{"n_layer": 8, "n_experts": 48, "experts_per_token": 1, "balance_loss": 0.00766, "init_std_router": 0.0128, "norm_place": "pre", "rope_fraction": 0.5, "init_std_qkv": 0.0248, "beta2": 0.98}
Below are experts of layer 2 (counted from 0) of a mixture-of-experts language model. Rows are named router (the router's row for the expert), down (a neuron's output weights, with its number) and show model dimensions 320-383. Each number is 128 + 24 x the weight over its row's rms, rounded and kept within 0 to 255.
After each expert's rows: a language model's description of what the expert responds to; "raises" lists some tokens whose logits its average output raises strongly, later layers aside. This comes from a sample of Wikipedia text that the model never trained on.

# expert 37
router [146 155 115 101  96 147 145 162 132 107 108 157 133 156 126  96 121 155 149 154 149 111 138 117 125 153 123 112 110 113 107  88 147 152  97 118 107 144 119  92 106 111 154 132 107 108 139  78 128 137 106  99 154 112  95 161 164 119 138 119 146 149 179 162]
down0 [139 165  91 115  70 130 120 130 105 110 115 140 117 127 174  74  97 159 138 123 135 122 152  98  95 120 152 134  77 103 142 112 128 101 142 144 136 138 123 139 124 148 121 108 145 148 109 141 120 126 135 117 115 136 149 133 135 113 172 107  99 130  96 126]
down1 [159 154 155 136  78 131 133 116 155 190 157  87 141 138 157 120  82 156 108  93 152 161 135 169 142 115 126 144 142 124 121 107 127 111 145 162 142 113 112 143  76 130 165 142 110  97 115 108 115 145 119 154 108 124  95 117 114 181 132 161 141 103 129 134]
down2 [144 145 121 121 136 140 159 151 120 144 129 155 117 153 133 124 107 121 124 115 158 157 128 143  72 112 148 120  91 145  88 171 123 133 144 124 122  83 124 151  92 118 122 112 139 175 139 121 117 156  86 162  93 114 142 137 129 149 209 133  84 183 139  77]
down3 [137 181 117 111 133 129 174 143 140 140 135 113  90 142 124 163 162 140 144 123 148 109 151 116 103 135 169 129 142 132 101  99 137  94 110 126 112 110 114 192 117 138 166 128 142 120 141  98 128 161 120 112 140  80 101 140 128 148 111 109 116 123 144  94]
down4 [118 120 126 107 143 122 117 132 140 120  95 138 120 155 133 150 113 108 139 129 146 102 128 184 129 117 131 109 138 118 115  99 116 109 128  99 138 118 158  70 149  88 162  87 157 132 155 119  99 126 153  89 100 146 149  82 156 113  94 122  80 123 110  96]
down5 [132 133 133 138 142 113 121 120  85 109 113 164 113 170 179 141 151 116  87 122 129 126 132 158 143 138 105 144 161 112 150 122 151  75 147 136 101 142 143 140 106 148 147 138 127 117 145 162 129 111 113 121 107 163 141 111 145 144  93 170 138 145 124 121]
down6 [ 95 160  94 156 125 140 119 108 100  93 192 105 100 119 138 149 126 122 184 129 108 138 140 168 136 137 145  99 137 131 116 145 120 124 158 127 125  97 119 112  77 134 149 118 125  96  61 154 140 126 134 115 161 110 136 138 143  94 145 162 150 130  98 140]
Description: Single capital letters and short word pieces starting names, plus pipes in election result tables, e.g. R, D, W, K, and the degree sign.
raises: " and", " |", " (", ",", " of", " as"

# expert 30
router [171 123 104 104 110 142 146 145 121 104 136 144 123 151 144 121 101 114 155 139 124 121 151 139 125 154 145 126  96 125 105 119 133 114 112 127  96 124 117 100  62 106 115 138 127 132 104 126 137 147  90 119 162 124 101 140 166 118 157 112 121 120 147 201]
down0 [118 115 155  77 120  67 122 143 136 115 116 184 112 117 126 142 146 155 119 137 126 123  97 136 133  66 159 113 159 179  99 154 117 161 129 139 128  95 120 136  87 103 130 146 137 104 112  91 125 115 130 117  94  95 143 124 157 124 134  74 157 100 128 117]
down1 [149 134 108 120 146 139 125 125 141 156 128 140 130 102 125 153 139 124 129 136 104  84 146 145 150 176 117 100 146  87 134 105 100 145 137 124 169 131  93  76  88 123 152  82 178 140 142 163 138 142 128 148 119 133 172 108 152 118 127  85 156 108 103 108]
down2 [156 139 165 135 146 130 118 124 120 109 119 138 128 149 150 122 125 164 125 137 130  84 101 127 145 153 103  87 156 115 154 126 147 158 161 117 103  99 102 110 182 109 132 119 141 116 127 126 124 131 131 129 122 105 123  92 118 148  98 190 125 153 134  85]
down3 [108 116  86 133 143 144 136 137 109  86 137 103 140  95 135  98 115 104 102 140 130 165 133 114 126  90  84 133 131 162 151  95 118  94  74 158 117 115 162 133 107 132 125 161 112 149 133 103  99 109 105 180 137 109 132  92 147 130 124 126  94 121 177 136]
down4 [145 154 159 120 133  85 127 143 141 155 144 107 108 122 155 125 101 129  81 110 113 145 124 165 115  82 139 108 109 103  85 168 175  82 141 132 147 136 150 151 112 114 130 113 143 142 125 135 130 117 105 137 115 143 130 138 155 112  99  94 134 129 115 124]
down5 [159  92 164 134 115 115 138 148 127 118 113 153 147 121 145 147 142 163 102 103 114 111 128 120 139 169 102 100 171 128 199 115  99 122 149 166 100 136 180 164 135 152 148 123 134 123 116 188 182  98 101 127 135 116  62 108 129 164 140 137 124 124 126  86]
down6 [139 180 159  92 137 145 159 113 105  73 159 164 109 106  98 103  85 101  69 133 145 159 134  83 129  96  80 117 173 136 162  92 126 122 127 148  98 122 108 109 150 114 107 137 136 122 133 112 128 112 128 113 165 128 143 129 137 149 134 124 129 100 145  75]
Description: Names and cells in racing and tennis results tables, such as car makers Honda, Chevrolet, driver-name pieces after country codes, and Surface.
raises: "\"", "\".", "\",", ".\"", "s\"", "s==="

# expert 21
router [126 168 112 124  79 135 174 162 124 109  96 163 120 160 116 124 118 142 128 148 168 140 130 119 132 116 123 131 137 104 112  85 146 158 109 108 117 129 140 145 122 108 153 149 117  94 115 110 165 130 101 115 130 112  97 144 151 109 151 104 133 163 126 167]
down0 [118 135 133 158 145  97 162 133 106  96 145 176 136  87 115 149  76 130  75 177 120 142 120  91 135 113 131 118  97  79 139 141 141 136 165 124 102  98 125 112 102 115 156 150 131 115 145  99 120 136  92 168  79 122 146 106  88 105 156 119 110 118 118 182]
down1 [119 144 146 134  95  83 135  97 140  79 110 146 141 182  98  87 150  96 163 154 136 116 141 118 115  96  63 115 118 164 170 153  95 123 130 125  82 144 129  96 137 179 131 162 124 136 153 159 171 137 147 166 112  85 152 149  99 118 102  87 126 119 106 123]
down2 [133 143 188 166 102  77 121 168 122 108 120 104 164  85 116 132 113  87 123 136 111 152 133 144 106 127 137 111 114 137 112 122 173 137 123 106 141 129 139 117 166 120 126 108 119 111 120  90  84 126  87 102 109 123 115 112  90 132 128 126 130 104 158 133]
down3 [112 111 184 104 130 172 134 112 113 105 121 107 127  85 107 130 126 156 132  95 130 191 183  98 144 122 103 121 133 171 122 138 108 128 137 127 144 154 139 129 173 111 110 120 106 132 116 109  96 112 130 105 113 103 104 117 132 117 122 139 171 150 106  93]
down4 [111 146  87 105 126 149 140 105 154 148 103 113 132 137 116 133 119 137 116 103 103 110 105 176  90 115 109 128 103 146 100  93 118 119 124 134 151 168 113 139  81 121 121 154 105 139 158 133 103 139 125 132 116  96 131 158 109 162 150 141 152 118 105  90]
down5 [134 131 118 112 111 107  97 138 118 100 100 136 135 105 134 153 151 102 102 138 124 149 156 139 110 133 133 173 148 130 118 159 130 157 152 149 109 138 154 139  96 129 136 145 151 142 112 153 111 144 137  88  82  98 130 148 121 128 112 157  94 114 120 141]
down6 [156 144 128 149 145 102 160 118  96 132 138 196 145 160 147 147 169 143 100 151  99 138 139 134 134 118 118 128 130 104 127  82 101 126 139 163  71 127 134 140 100 130 118 109 167 128  98 176 129 117 142 111 132 113 153 107 148 150 167 158  93 133  86 101]
Description: Words within names of US courts, legislatures, committees and universities, such as Senate, Supreme Court, Representatives, Judiciary, Circuit, Harvard, Yale.
raises: " |", "\"", "\n", " (1", " –", "\"."

# expert 13
router [150 153 121 100  99 139 146 158 137 109 111 161 137 160 122  86 125 161 152 153 154 109 131 105 126 151 128 107 109 115 100  89 141 157  98 117 111 142 107  79 103 113 157 130 109 105 133  85 134 132 104 105 157 111  98 157 162 114 141 116 147 139 180 161]
down0 [150  54 138 134 131  64 143 152 145 172 125 106 141 103 117 144 115 133 154 138 121  68 101 171 111 129 155 142 164 156 106 137  92 137 138 109 160 138 105 120 108  80  81 146 126 109 156 120 119 112  93 139 165 133 138 103  84 145 112 151 138 115 121 105]
down1 [160 151 145 142  80 137  81 134 140 126 120 114 131 136 144 122 153 140 111  97 112 130  91 102 134 138 178 150 129 147 130 114 155 158 157  93  89 109 143 143 164 139 109 158  90 113  82  98 117 143 136 131 139 111 145 158 130 104  97 121 139 142  90  72]
down2 [126 103 130 126 118 166  84 153 167 132 114 149  96  94  92 129 115 119 121 110 126 127 120 189  79  78  91 117 141 150 111 100 174 145 181 145 134 142 163 101  88 159 151 126  88 190 184 105 139 139 152 109 144 115 148 144 108 120  95  95 111 155 110 175]
down3 [125  90 146 124 135 158 118 157 169  69 127 131 113 115 134  97  56 115 153 127 105 132 175 135 143 140  96 153 103 155 164 120 133  88 106 131  90 132 120 119 136 117 151  98 152 117 150 130 132 116 116 138 115 152 120 137 129 121 114 101 175  88 139 105]
down4 [121  93 126 108 141 138  95 122 149 178 141 133 175  76 153 135 152 120 129 167 154 128 124 161 112 125 126  91  91 100 144 133 132 103 127 164 133 109 149 143 121 132 110 122 174 110 154 155 137 136 113 121 148 110 111 122 143 131 152 138  91 137 129 173]
down5 [ 99 131 112 141 110 161 119 112 163 146 146  79 107 183  84 127 134 126  99 132 144 160 139 170 121 119 132 131 156 141 163 107 153 187 129 143 150 141 195 123  70 141 122  90 136 141 149 120 146 123 132 101 143  93 107  76  74 164 185 140 142 143 125 126]
down6 [ 96 121 101 180 149 126 111 136 153 108  83 130 103 156 159 129 143 102 130 130 123 175 153 122 150  99 144 144 133 123 127  79 141 112 140 167 129 104 162 102 158 168 103 107 183 154 117  97  87 114 176 156 142 150 136 109 145 118  89  98 122  97 157 116]
Description: The word to after verbs and nouns (used to, able to, moved to, wants her to), plus into and pipes in statistics tables.
raises: "'", "-", "P", "L", " and", "==="

# expert 1
router [150 132 133  85  95 148 183 128 137 107  96 159 149 129 132 126  87 147 140 131 143 121 129 125 182 140 122 116 109 118  92 113 159 141 111  98 105 130 111 150  83 111 138 104 122 100 133 114 149 138 103 130 131 122 127 129 183 108 136 119 127 146 152 173]
down0 [121 144 124 136 132 121 126 122  88 154 132 122 111 173 138 121 121 138 135 133 103 147 149 132 140 154 152 126 162 141 165 144 128 105 140 131 142 110 135  85 129 152 119 126 121 156 107 158 154 161 110 171 143 147 146  98 122  79 167 123 190 134 128 146]
down1 [ 85 138 103 160  91  93 100 118 118 129 116 139 155 158 123 125 140 145 135 143 101 141 117 114 135 116 184  85 129 151 157 105 111 178 152  92 100  98  70 124 163 103 130 123 154  90 123 131 173 126 153 156 123 147 123 124 161 100 134 134 164 156 118 134]
down2 [126  94 115 115  94 118 115 120  99 104 106 169 121 113 112 116 112 182 102 166 177 130  98 144  99 142 116 140  93 121 150 137 134 104 141 155 133 169 110 100 125 137 137 115  84 104 144 131 126  95 131  94 107 134 123 106 143 169 134 147 111 128 149 138]
down3 [154 132 131 133 121  98 120 152 122 118 145 117 149 125 115 133 147 196 130 149  87 161 119 145 116 138 129 144 102 133  92  96 126 136 176 126 141  94 126 110 146 140 120 130 126 114 166 132 147 143 124 189 125 144  89 131 130 112 109 145  68 186 150 101]
down4 [ 70 119 103 119 151 168 103 103 120 152 131 155 129 152 128  87 189 110 127 136 132 147 141 118 101 120  86 146 170 131 198 121 159 124 183 138 137 120 109 140 105 118 114  76 138 158 127 103 104 129 118 107 151 137 123 131 111  97 128 168 133 188 156 134]
down5 [107 165 104 163 138 114 122 132 131 150 107 146  85 156 106 153 102 119 110 123 105 158 136 117 130 141 122 163 132 127 151 110 126 145 145  92 105  96  86  91 169 141  88 131 154  88 174 102 124 170 124 135 104  91 150 115  89 129 149 134 105 111 116 110]
down6 [126 124 130 170 166 138 126 137 114 155 125 127 100 117 138 159  46 141 102 181 178 133 112 157 151  93 126 111 146 108 118 125 111 132 122 128  96 151 128 109 145 116 164 115 175 136 122 147  96  73 111 112 123 129  94 157 120 152 154 163 182 125 135  85]
Description: Markdown table separator rows and pipe cells in score tables, plus first tokens of section headings like See also, Early career, Local media.
raises: "\".", "===", "\n", "\"", "\",", ")."

# expert 12
router [157 137 115  97 118 152 161 138 152 134  97 151 143 126 114 128 107 151 156 138 164 145 121 119 155 158 103 124 116 103  97 121 142 129 112 128 123 148 101 113  90  87 150 135 114  92  94 127 138 161 109 118 158 133 123 153 141 115 148 118 170 144 132 167]
down0 [171 127 113 132 155 104 147 106 104 154 119  80  96 130  77 126 146 127 129 136 122 121 123 120  93 133 130 131 112 116 141 104 109 115 155  82 147 102  96 151 135 134 109 130 187 141 105 129 159 113 148 140 134 164 155  83  84 124 161 127 147 171  92 173]
down1 [101 151 165 180 159 107  77  78 115 138 123  77  94 142 143 123 128 166 147 158  94 116 164 142 128 116 131 117 124 121 143 105 137 110 164 144 114 112  73 123  82 110 142 144 154 133 102  99 171 155 137 119 124 107 112 114 153 163 132 127 121 179 155 153]
down2 [111 129 167 116 125 166 101 130 115  94 112 135 129 154 137 150 101 122 141 126 139 139 129 126 123 175 121 132  99 123 108 132 123 137 136 187 143  91 126 141 150 103 106  94 107 110 167  92 128  84 131  81 164 139 142  96 103 102 125 181 103  94 151 163]
down3 [ 96 132 110  94 144 127 131 128 100 138 125 197 151 150  59  75 124 102 119 115 127 126 108 152 101 122  89 124 122 118 131 119 112 121 128 100 115 126 171 129 163 152 107 136  99 113 121 163 113 167  96 164  99 122 163 152 115 115 141 132 111 105 118 132]
down4 [150 132 130 143 106 140 152 116 137  85 120 146 155 109 139  86 135 152  98 182  86 128 127  82 118 116 140 190 162  90 136 121  85  77 144 121 151 131  86 122  51 122 108 118 146 139 142 105 168 115 121 160 130 154 109 147 164 146 103 122 134 126 156 115]
down5 [115 119 124 132 122 160 151 156 112 107 141 103 101 178 119 135 172 127 155 109 167 169 111 142  91  62 135 130 166 106 103 114 126 153 106 128 150 129 115 160 169  73 146 119  91 115 129 126  99 124 105  94 129 121 107 147 105 130  90 114 133 117 122 107]
down6 [121 130 126 132 111 155 155 124 168 109 146 101 121 125 150 165 136 117 133 129  76 113 121 119  95 111  57 148  99 142 122 123 153  93 121 118 149 108 134 106 130 139 162 160 101 127 147 158 156 184  98 107 184 165 115 117 152 158 140 194 128 156 104 163]
Description: Past-tense event verbs in narrative and biography after he, she or was, such as won, released, joined, signed, wrote.
raises: " the", " a", "\n", " to", " in", ":"

# expert 27
router [154 151 121  98  98 148 147 153 121 106 106 163 133 152 112  94 127 160 146 140 154 119 112 119 127 138 118 121 115 115 115 109 143 160 111 119 110 144 112  84 101 123 162 133 113 107 126  89 128 134 103 103 137 112  94 147 162 129 142 115 154 148 178 162]
down0 [138 179 127 131 191  88  88 152 159 110 160 126  99 163 100 128 144 135  83 187 151 160 136 152  66 151 152 155 120 120 114 128 121 140 128 150 150 124  88 133 166 144  90 156 110 148 154 141 115 123 147 128 148 122 120 150 137 124 140 108 129  87 114 107]
down1 [138 196  87 110 134 120 163 114 109 161 113 163 145 148 188  98 117 186 153 122  84  83 133 119 148 120 124 109  94 124 127 114 174 106 109 144  77 106 125  98  98 120 125 118 122 122 115  99 152 158 113  76 137 116 100 179 118 129 144 111 115 111 111 121]
down2 [131 122 102 159 114 112 146 134 145 126 117 107 151 176 108 117 141  85  83 101 111 145 129 159  91 122 145 144 103 148 109  69 134 170 148 143 127 126 109 162  98 132 141  96 146 136 157 146 140 120 152 172  96  79 170 127 128 119 117 122 156 105 166 130]
down3 [130 113 148 127 162  89 146 125 106 100 114 148 131 143 118 167 114 136  97 115 117 122 154 141 106 124 118 125 153 144  95 139 132 164 166 133 144 140 131 128 142 121 119 127  74 126 174 119  98 126 149 111  89 128 129 125 132 100 165 164 142 122 154 130]
down4 [101  86 144 168 138 118 123 126 137 134 141 130 134 146 108 128 144 131 143  57 120 153 122 150 142 105 184 128 122 119  96 107 139  89  84 111 156  79 142 140 149 158  96 139 134 112 112 121 108 138 111 121 100 139 143 171 149 129  96 130 120 140 147 182]
down5 [ 99 141 141 159 105 128 111 134 118  97 150 127 173 103 109 118 108 138 130 107 133 122 136 183 152 117 105 118 162 159 122 173 157 101 128 160 183 107 109 115 129 152  92  69 109 117  98 118 113 110 142 199  87 121 152  99 149 137 139 161 149 136 157 138]
down6 [142  89 178 129 135 103 124 130 159 109 108 139 126 125 128 119 134 118 144  99 124 113 101 139 120 160 129 130 109 187 185 118 161 112 160 121 163 141  66  81 153 159 119 139 155 133 144 160 107  85 133 139 135 169 108 139 112 111 144 116 171 131 140 125]
Description: Pipes between table cells after numbers or names, and hyphens inside compounds such as photo-realist, President-elect, record-holding.
raises: "70", "80", "30", "vi", "90", "opp"

# expert 0
router [135 167 146  93  97 161 157 127 103 132 115 181 138 158 111  86 120 151 146 147 124 129 129 127 108 150 135  89 131 106  84 121 169 135  83 114 105 140 114 106 124  89 172 137 134 117 125 116 162 138  94 116 155 129 107 164 127 118 148 120 161 137 128 167]
down0 [125  91 146 145 135  85 134 113 110 139 130  91 152 103 139 119 114 106 128 148 169 141 127  85 128 123  98 151  97 160 143 113 145 131 120 100 141  79 123 138 113 116 121 123 138 136 135 132 136 117 153 111 139 199 128 133  92 142 103 130 100 101 153 106]
down1 [116 129  93 121 118 122 109 150 159 137 148  83 149 128 138 136  90 119 139 153 128 121 116 149 109 168  97 151  84 101 134 109 153 167 145 117 143  98 141 133 138  95 117 132 167 150  80 143  92 117 194 138 164 166 128 129 155 113 137  98 128  80 114 138]
down2 [ 89 123 138 131 117 105 125  97  84 153 127 143 134 152  88 106 108 133 124 139 141 123 123 149  88 125 112 175 121 109 138 137 133 131 128 157 135 101 130 131 120 155 129 132 131 159 132 157 148 114 132 176 139 129 132 170 166 117 139 145 109 127 135 126]
down3 [141 134 101  75 158 108 159 139 116  58 159 141 128 100 112 132 103 160 162 111 153 129 105 117 166 136 106  96 123 109 114 163 138 123 112 147 107 136 107 111 117 123 116 104  98 107 110 139 140 121 129 145  80 126 152 127 147 147 122 159 136 103 153 107]
down4 [148 159 111 104 164 116 113 142 162 141 134 150 105 150 164 136 138 155 161 112 106 100 118 129 156 144 126 142  91 161 117 127 153 177 146 138 136 123 173 143 124 123 151 157 139 124 100 176  91 108  89 117 107 107 126 101 115 135 159 113  66 122 113 124]
down5 [106 162 145 110 111 173 132 184  99 131 113 165 114 119 126  97 132 119 182 119  88 152  87 148  66 132  96 127  95 101 133 171 133 129 128 139 137 136 133 127 128 151 153  90 123 110 125 109 125 124 116 126 116 142 129 117  84  81  82 152 129 132 108 129]
down6 [113 112 129 134 117 121  88 120 138 105 154 134 126 151 120 145 123 147 125 149 171 130 137  81 119 185 110 134 145 147 112 113 158 146 116 108 133  96 145 147 149 115 159 114 107 147 191 150 145 120 121 134 120 133 160 142 107 109 137 132  85 124 176 141]
Description: Prepositions and conjunctions opening clauses of time, reason or role, such as as, for, after, when, until, following, due.
raises: " the", " a", " an"

# expert 22
router [125 147  94 110  86 162 156 150 125  92 154 143 119 132  92 107 114 155 134 125 133 151 158 133 133 136 124 131 124 118 111 114 128 138 128  88 113 123 142 153 113 102 156 148 131 101 165 105 138 138  82 118 150 119 110 131 185  94 148 113 142 167 145 156]
down0 [116 106 159 143 120 153 155 140 136 124 136 147 148 136  65 164 116 126  92 142 134 127 148 113 116 132 140  91 122 134 146 138 135 111 140 180 155 125 150 137 158 120 146 143 133  96 158 134  87 118 125 133 110  92 129 114 136 126 101 152 141 104 147 106]
down1 [ 93  89 153 124 101  68  93 110 132 168 148 109 102 181 107 127 193 119 149 128 151 140 130 109 144 113 105 130 117 150 121 110  97 129  95 152 112 133 182 149 121  86 136  86 117 155 163 113 141  75 141 154 130 113 124 118 114  97 126 160 132 150 119 118]
down2 [105 180 139 130 142 124 128 132 171 131 115 118  78 149 181 146 164 149 106  95 134 109 143 113 139 113  97 116 166 108 185 118 111 121 113 143  87 148 144 100 126 127 157 144 136 115 128 137 117 119 116 152  87 100 114  92 109 113 130 143  68 115 116 149]
down3 [157 124 120 110 107 131 123 156 137 178  82 115  81 130 147  81 164  96 142 139 143  86 127 142  77 113  83  99 179 109 150 120 137 127  78 135 100 112 157 126  80 139 141 112 104  83 149 126 104 109 121 131 137 115 120 111 145 179 154 159 168 147 104  90]
down4 [145 125 135 119 142 126 103  91  80 134 107 169 135 127 105 121  70 126 102  92 117 150 114 174 159 114 102 140 126 168 114 111 144 128 141 123 144 115 154 155 116  71 165 126 160 127 143  88 118 124 119 150 159 156 154 111 115 129 115 107 179 141  89 109]
down5 [ 92 109 171  92 102 139 108 131 137 112 118  73 102 135  98  97 174 114 155 140 176 144 138 150 128 110 147 139 119 136 120 166 122 106 127 166 137 112 124 164 134 110 139 102 158 156 122  95 146 163 122 106 139 154  94 108 107 156  82 154 122 101 121 116]
down6 [161 117 179 139 147 163  97  76 160 116 109  87 124 150  89 100 118 113 100 131 136 183 162 138 145 101 132 138 126 168 118  83 160 124 159 157 119 163 152 130 128 129 133 149 128 146 109 138 141 122 130 115 128 104 127 111 155 115 155 150  93  92 130 156]
Description: Terms from US place and sports tables: Latino in census text, Historic Places, °W coordinates, state abbreviations, FM, images, Type:.
raises: " |", " –", " and", "\n", ".", ";"

# expert 35
router [138 164 117 122  95 141 144 159 125 116 119 157 133 140 133 130 138 159 155 150 124 115 141 107 150 140 125 109 117 107 103 112 166 155  89 122  87 146 112 105 112 104 144 130 112 109 121 109 131 131 102  89 128 118 130 141 148 128 130 121 139 153 169 157]
down0 [105 105 124 140 130 108 118 140 113 121 184 128 147 134  94  93 149 173  97 144 116 147 101 112 119 144 127 125 105 144 121  83 132 124 161 123 159 123 115 117 141  88 104 132 162 103 110 128 206 132 145 104 165 122 107 125 134 140 183 105 120 132 128 158]
down1 [163 101 132  75 124 142 175 195 127 165 111 125 135 154 128 137 125 111 102 111 118 111 148 134 109 160 116 115  94 130 110 155 103 127 126 146  89 146 126 104 104 143 124 170 116 102 146 142 129  53 132  92 149 126 106 154 176 134 123 109 127 125 101 123]
down2 [ 74 140 181 121 184 134 109 151  92 143 161 147 113 115  67 115 157 158  93 104 133 123 157 106 100 128 144 115 123 114  94 118 133 123 142 128  87 151 143  95 113 109 120 178 107 105  99 131 127 148 147 121 146 116 163 152 133 116 123 144  64 112 140  88]
down3 [148 126 164 112 125 114 162  97 135 148 142 104  98 156 144 161 179 148 112 122 130 162 148 157 127 160 159 146 150 156 131 112 111 112 140 110 142 104 157 146 103 114 157 141 144 144  67 161 170 132 146 154 124 167  97 122 104 118 160 120 139 120 161  95]
down4 [ 93 112 130 114 119 112 120 158 122 145 152  75 108 122 154  91 119 160 137 136 158 144 143 130 134 105 190  92 139 150 118 123 119 126 119 154 172 123 153 132 135 129 130 130 118 112 184 129 100 140 143  92 124  99 114 174 130 104 124 177 143 166 154 135]
down5 [122  95 133 114 160 169  84 140 153 159 185 168 156 122 127 108 136 100 106 127 135 149 123 132 137 140 108 156 158 170 107 126 112 117 119 121 131 115  88 125 136 126  97  94 144 115 105 147 145  96 161 137 126  96  86 141 132  99  84  96 120 161  95  71]
down6 [ 78 117 105 127  94 110 105 147 144 114 127 127 133 119 166 104 113 146 156 176 138 148 134 131 149 156 114 171 142 128 148  92  99 109 125 100 112  71 123 112 106 142  96 133 142 132 113 141 144 152 140 157 146 117 135 150 135 170  83 149 176 129 103 122]
Description: Tokens right after an opening parenthesis, mostly acronym letters and years, such as (FSRP), (IJM), (19, (18, plus coordinate markers like ″W.
raises: ".", "\n", " |", " ====", ".\"", " "

# expert 2
router [143 129 101  82  86 147 140 150 133 128 117 158 130 145 111 129  97 143 125 127 124  93 128  96 107 149 109 124 133 117 134 117 119 139 104 139 122 123 125  88 125 116 151 154 106 136 118 115 141 153 109  99 147 111 108 147 150 127 147 144 127 119 157 155]
down0 [ 86 106 178 143 127 114 114 155 149 182 115 138 162 123 150 147  69 123 112  62 165 129 100 138  77 150 104 128 182 146 100 112  94 144 128 168 147 103 122 138 111 169 121 134 146 173 143  89 141 143  90 119 127 131 100 150 124 195 126 111 107 106 154 116]
down1 [ 77 109 167 114 168 150 125 115 103 139 124 139 123 168  99 130 138  89 147 135 107  99 111 107 158 111 136 130 156 144 129 156 129 131 151 136 102 126 154 141 122 137 134 126 103 144 130 128 136 130 150 145 114 104 141 132 165  87 158  83 130 118 133 158]
down2 [ 72 140 139 152 132 149 117  92 113 133 130 131 181 110  74  98 126 123 108 140  93 128 124 118 142 139 108 124 110 192 127  80  80 183 147 125 144 143 111 112 128 146  93 160 129 155 126 136 142 149 109 144 146 130 135 110 140 120 157 122 112 152 102 109]
down3 [153 149 143 124 112  96  78 121 107 158 126 111 105 131 140 155 116 117 124 116 145 111  94 178 129 129 117 162 114 126 110 146 121 151 118  98 109 137 120 164 140 137  87 137 139 107 129 130 106 109 163 152  98 146 125  93 142 203 111 128  74 135  85 167]
down4 [155 160 171 104 130 151  98 132 133  81 117 126 111 143 142 104 120 165  71 138  98 145 151  85  92 149 133 173 111 131 129 124 136 101 150 141 130 164 130 149 111  86 133 100 117 147  98 130 193 111 126  99 147 145 133 162 143 132 163  98 105 163 125 111]
down5 [105 103  87 142 154 147 115 142 121 160 140 152 123 161 150 120 125 121 112 157 109 137 130 147 139 129 152 133 134 161 114 153 140  96 123  79 159 104 114 140  92 135 134 133 121 141  94 146 127 155 128 180 116 137  93 120 146 112 101 167 131 118 158  91]
down6 [105 154 115 134 166 142 151 151 154 144 137 162 138 125 117 110 152 147 117 101 128 145 149 116 141  96  92 167 116 132 150 137  99 110 139 147 128 108 140 128 125  95 128 163 111 119 163 108 158 110  91 109 169  87 138 106 150 175 118 158  95 133 160 116]
Description: Decimal fragments like .1, .5, 00 after a decimal point, mostly in decimal-degree coordinates after °N/″N, also vote percentages.
raises: ",", "–7", "."

# expert 16
router [145 153 118 101  93 144 147 152 138 110 105 158 131 150 130  92 124 156 146 158 156 105 138 115 128 150 124 111 104 114 102  91 141 154  98 118 112 139 118  90 106 113 151 128 108 107 134  78 131 130 107 106 150 109  96 166 164 118 136 115 142 147 183 162]
down0 [118 132 139 127 127 140 144  89 121 130  95 131 137 139  92 117 101 102 150 112 120 115 129 134 119 128 134 127 108 126 160 132 131 121 133 110 162 122 136 173 176 123  92 138 107 141 145 128 119  90 143 164 176 164 143 139 137 121 151 162 136 103 121 151]
down1 [143 146 151 140 125 140 144 117  94 167 112 127 155 153 108 157 122  93 122 109 155 108 150 170  81 105 104 118 163  95  91 175 104 128 129 157 131 143 126 130 149 131 105 145 153 138 142 148 133 159 110 175 151 101 134 146 107 145 118 156 126 113  88 117]
down2 [100 164 146 127 131 157 148 148 104 140 121 145 134 155 147 157 145 135 138 133 163 130 139  95  96 149  68 123 121 146 118  49 163 129 102 138 137 162  88 157 137 108 125 160 100 121 140 136 120 137 109 170 124 105 183 167 124  76 135 149 175 129 130 144]
down3 [134 118 139 130 133 101 124 110 147 167 123 143 134 143  98  99 133 115 113 110  88 128 138 138 107 147 166 123 106 115 117 123 188 100  84 141 120 132 130 109 138 111  84 128 132 117 185 136  99 131 120 128 135 154 138 129 163 122 115 114 106  85 160 135]
down4 [104 107 148 129 102  95 112 178 152 142 145 132  98 149 149 131  98 177 127 101 169 138  75 111 138  89 148 128 135 118 129 137  96 140  88 121 101 110 109  49 128 114 113 151 139 126 153 124 144 103 122 111 144 122  95 152  95 118  71 100 113 153 135 139]
down5 [105  93 141 186 153  87 143 145 126 157 166 123 107 144 115 134 127 141 117 140 134 124 129 123  86 118 120 145 133 128 161  74 133 118 142 114  89 127 132 120 106 147 106 113 129  58 144  94 102 125 103 167 103 139 150 101 142 111 126 122 170 150  90 139]
down6 [133 108 151 163 147 114  71  94  95 140 127 146  92 123 148 159 149 150 156 132 150 102 148  99 137 130  95 127 153 141 125 132  94  76 117 132  91 162 114 138 123 117 133 165  95 152 113 107 125 126 134  98 134 106 124 128 100 112 142 141 141 111 154 131]
Description: Pipe separators and short capital-letter or name fragments inside sports statistics tables and credit lists, e.g. |, F, Dar, Larry.
raises: " and", " |", " of", " in", ",", "."